Below are experts of layer 9 (counted from 0) of a mixture-of-experts language model. Rows are named up (a neuron's input weights, with its number), down (a neuron's output weights, with its number) and show model dimensions 0-255. Each number is 500 + 40 x the weight over its row's rms, rounded and kept within 0 to 999. Numbers have three digits each.
Before each expert's rows: "comes before" lists some tokens at least twice as common just after its tokens as in all text. This comes from a sample of Wikipedia text that the model never trained on. Tokens count by the router's weight.

# expert 12
comes before: "| ", "-", "|", "The", "- ", "==="
up0:497550519463512490546453458459576539497481432427515481520511520491496476515527492545452527492508490562391538466469499498467504536516492543549513486468520539508583497557510533438504510552513530528486515457373588539511510479447479515536482517480480494518523461500560500524536461493458422510567455447499506528495467532455510542543496468450522498529605537458448511432559536539522485526563515492512470579404515533536459530446473482513484460561502564456447529533456474499462527535502459571484507489505486531566466456471555528515543452460496546491536363476499504471449515551476520473531453549518492556537514412531428445474458583484500503438463540470506429484480488486485529521495488542562427461503474454447549519522513528481468449548468475461393533533505514482514491545417512
down0:483529523433546545464453551490521456468558512445612531444528492516495551485449524531473467502489513468439519487489516526531562509500544480544517525420498469517516479527528489450495468487541485558514505481488491415530486528497494499459496504489455556451469481571520496545474498522463418552559529492535563523491506522471519550470539506443484435475487573498496503473552476516474488541522467507574415475580498507487468439477446471566490558517524440456439557474521446550521510515547540535494549503527461447457417547555447461579442383540543418545444462515489481522489444463413531466503501490548497500516504537530518587592564481508475500410582502407468443483545502497467504416550510493512508526474519517475441457496517465532528512517464507515495500544549591485496465530541486

# expert 49
comes before: "\n\n", " The", "\n", " He", " In ", " This"
up1:536479495392507553473471440519486520561476430465532514490443478445445459515488404525448547488541501448450509517539436473477488474492464521496541517511525501543504482470471519497496481460515403445514582555462481535551461484525525562493509525559467537515514469493467412507497530537451541477551519467492549445457557476463428497495407499497478571526566473465463516540505490456549551478475442513486500492515465487530485518457586519535413566607505522497553493441579469441547471484470546501521491500501473482483556443526514468520523525482496489510445461457562472464456560466505501573516483621499483507492511519519523496552540516449483498513499525435566505452561480552515574507537587451446491549534447479535552472510515513459501548514456533482544560482507474489449577407496540
down1:437544514534505448535496476536464461537476532556455528453532563499521500487562552514518519571519469589591529581483484556483473503471554437463525425470419467516493497461486528520446456522480480423443456465482475531531533499453522516502469471486482494448505480485512472508557508495462583457603513483487493500573545548438507515545485513459493431460472450511531562472498529507469491537517507565517455537456569545568423486507528445471523462497526484485472443537496481488496526559464496435497420464485499517512495586497496494483462405502481473523491559436521523544440498523430549546510496517504529529519518486571445500473445474453494497502482427471545446515441417452497415493360461479546509475525546457466452497457506503542454454481461443563525506452472542532561487469511522

# expert 61
comes before: "2", "1", "3", "4", "5", "6"
up0:476519484474513530435395429537497539482531533546499414565536625594487417515535507554494498457495536507509510532485469494514513462512539492533437564476602479486453459457492443521492520498516515502487493533459424564478527458498451484464492511481475471518501474520536558484587476477553432466506531479505522494448571461528450490530500486462467442501589433526488499603482450504451467516465459475520543445581543430456549472515507496493491488506528509441481452497460432461543432477516493524518528631503436457520554511502584491551523544519510472467503436503473539481542544555512510510509506484475543425513484548526531490536517524573493502522416513468463490526452559526554478532438502499501542471510535521523541476504504509583527440481472480445488550442449548524497512458455540
down0:492487530530469480429597526479517487473536523639456481477444444527481504528443529425513457509474419570460516517487555485480500487485517523592487480505445449522546431506537470481543468563564519595490493586526502409501490424468471485451484465493467526505530513508558435488508538543546514502462517490515502448529516543457522474496520492497541502452498506436544475601528487417508502505549541459538476488432489520535498520532482518481452558516486509492498537592503501519513539475485435502579488495490512555428488538586487505548553520542488573499518512521482478483489495515529460416498527542560513461554481482503527516545472507454486425469497544452476470477465529544496421466491480444533474511482512476527486540472535463456601563442464472560464491493414511589477532513573569

# expert 78
comes before: "\n", " ", " N", " (age ", " F", " R"
up0:521514441504513511542528559447484462516441548496547486493543462548427487506486488495459542516537463465438529485468550451519569517507506446502472457508481475535519479566509481492391501486482505532536453538451499521541426514481487469507529482492486509549474517510435517492501410503422526560486548532502458486558521487524528490563489369456492606501492566516545471451491512515500568541539577533508504499491503507482540580577512528448512504473486469538498563493477532517472489477480516489484541492482512503563461504563394562563555506500582483498467416546535472544525455513512433432474490490525495479543498520401499516498414574403513441472455484492495569443513388436539458568513493496477552511554527437534471472448542530489451503469495531532494505544511471516442469520493545
down0:483506484511553421511517584537485499438508483454504458491548514471506479493382500484497564540470497508506557560554479549552401518496497540519518537566541531602480423488468518516457536569451486512462513463468429467531503521544471461439482472510493503480472500484508503492560473496519470506466511505524514391479445553516526450421468473481530509581546486553487528495532473514483438462490479559484412516505451550501502548525536408450556564532512488509546525492523401430508523437468483437511541497568453428510500523478489485474481477502465453460501488473478564441512439539534549465481568435530531533575509478450456527570525503452501469522428509519492481543490566528427555523491522447503513522482566516403465524503527478540459450434551462470460455542541491523481462518483511

# expert 30
comes before: "| ", "|", "-", "- ", "The", "|  |"
up0:438463515534556505537515533538576448502432480496374474528497470531512509509520519506491528532536482450503470512541470515600528483505458528458456475512419575499500537485567546493485539477505522483466493455519525524415525485512569487541605539553454524513466453530483501560512499528484464553492543523542524565545457511557533524449475472560544523474479489501539487530537568527509530483484519438526429553470527557537554507503455535528542444508516495489420572457472501484546464495466453441479552468539462604441520457403519414568529502541506480427483417491493528457461533533517473542448529514537440514486506461534490464496534510512547460485582467507409538470446457541500471509439499452452528512464507450481451477491525531488537514498482562499463530544580400485540465501521483
down0:448527462560471576543496506469482492503492534482507488509532432495491467493566488525502398553502494484570545546465603522484606490528467571546559526523446510465464497418544491510586508478523564485525506485536465518478542485541539475587526490490585428521535462555438490505510476523507545490459468466497456495551503520448515526468498476505533480455503550481497510483503525459434494530525467558428466551446521487490540505553432512544485536559514495525503522471451610453509530482463471517543482400467579523473537543512560419450525494598529431469506458475465516504511442497550494539524498551473464506539441495512478515461454492501534531494481513522455559555535459457554504531450471505534579534508559555563559561533515576535536521450508496502496504430565449536494537551479518

# expert 46
comes before: "\n\n", " The", "The", "\\", "$", "=="
up0:459551453476553477461568461512519498491512419501503472490527470467480488518490464526423473544513483449483527464508484438449472497543447497444489531500553489466577490484477524501558450539557434457529533505522484446430545554475517484538461523489469535481521476519445498513472441490451510488510505416527453548424539456505510401533543547558509448456469548561494512494499464546441540612488488500497537490450506490513495509458472445545485388563476551548505467503527530542507523488482443580461492509511523445522488479498565509564517440461527504544522503535520415484505500470507522523486512522567486513461462485546541489504439511595564536590469458514423520564463535556606443542428497466441466512519496514531400501511513481510435533510535502546484528478596464460495452482464548
down0:483514478477518545497429510534458513518530524483466563511475573508469527534499531512541447497510523435525488519532425422529490516587462446449506541543473428464497420477588431481427468580585447478505493486520445400432491505419523526528464441464525475440527545509517463497455478500400498441534476484493499484526534499433512541572477533452517502491486524490501441469506531568452444582517507511560481469528496455548551593515511523567492493569500526502442491513513510534529489490496542534537549513481490488549495479470487556489426431576525531408479465513445474504471536578502492560502556475434527491435431495471555492570537475525536549558525510446482517534515462497448550502468553466494541571450460497491498546451466503576530462506458497535469537507530474486466472515477479

# expert 32
comes before: "1", "2", "3", "4", "5", "0"
up2:425481533521525548467452405537509508450510491581499405501536536503440475524480566492567456478495497558549480441467433532491550493557584502525525508527523463535524461498497425472494516459535491566516485510472453509520520480420469443465526529494473478575558527469517476477496530600469536484454514592441482472444595481459389478564552500474519505509531431523518518442529474505464459507566514451499472488531524545526420415487504539520483488475541480515509565481444504469422519485504414555553546487509463462575467577531451501519432487501486543562460488464558455497485533493517539482410493520525470535522473550506503530568535442510479481501559516496518511480507539554522519537460502511462523493495465492475524496529553386455491429499437477529489555495436473500507547499503489
down2:475470546530544583496503450434478537465450483486541468437596528472537546500402588500547505475474424499541542552513486475507520495449468477525490526422517481518564543463510492500536529508548467552432496490485550476529466526468499548472459518446506508480500448457552463459502511520583505526507515523505516475465426492562528539489480519423572474542487450571508480499584482463486478535501443529538562517491462484443471550526480459589529482533561448484551473535520498454486513457469490433537463513483500447495519524526552505501573552510519414476525545461531493451465459577508500441488495545465478504516459484505507471481401480503441566471472475516520538540451471491439459482513513534545525494479458504533468394533440541510538531416479416462576594549502530545429505474539462

# expert 65
comes before: "\n", "\n\n", " ·", " MP", " Mount", " ISR"
up0:465481524536574556458441483556493521484504484489492499508535558593517406459594515414456492478563498497499513481516481525463578516466461527493485491492477505528490440453513446481542484475483581557480524520568474450563507514512423478479526514456536532540477529496448512495486525447542533569478492475443537469459480480474501557529454490528547540509514430498480544484501479534564501500476471557533560419471415562465490513550589479532436541486518546430449540543539486523524495501419508550535461514476512450494503561500475516526486476546512531458492485463564412458503526500495440473564542551605527491533498444514530494479498482500555476505578461587509452533483524462481511487466503404437520429487496442453462576436538448439547480521493505440543529485490412540503470493493520
down0:484461505441385503503544555441461449469492465483563500482465470501477513485450454460539449507488524513511544607582505411527515472545462379509524530496477484447494513522480459497425585505540541520500541541558529468502507495435425474503555470460457487486474519442478544536472513553414514497427476479532544503485565438482500574435509532540462504455478488502496474464542443434485574444546489513538452533429507512555562538517444443526493517481477444563590610467493476528568448506577545575444503505505513449546474570451527523525487484439496451518452505466540513561516529526480516506503509548490548508557539521510525497487529539585578503505506439506512454444511554472483510553564524507502501470500486470509541518542512452468491528455533499472504541506512511558492500480486511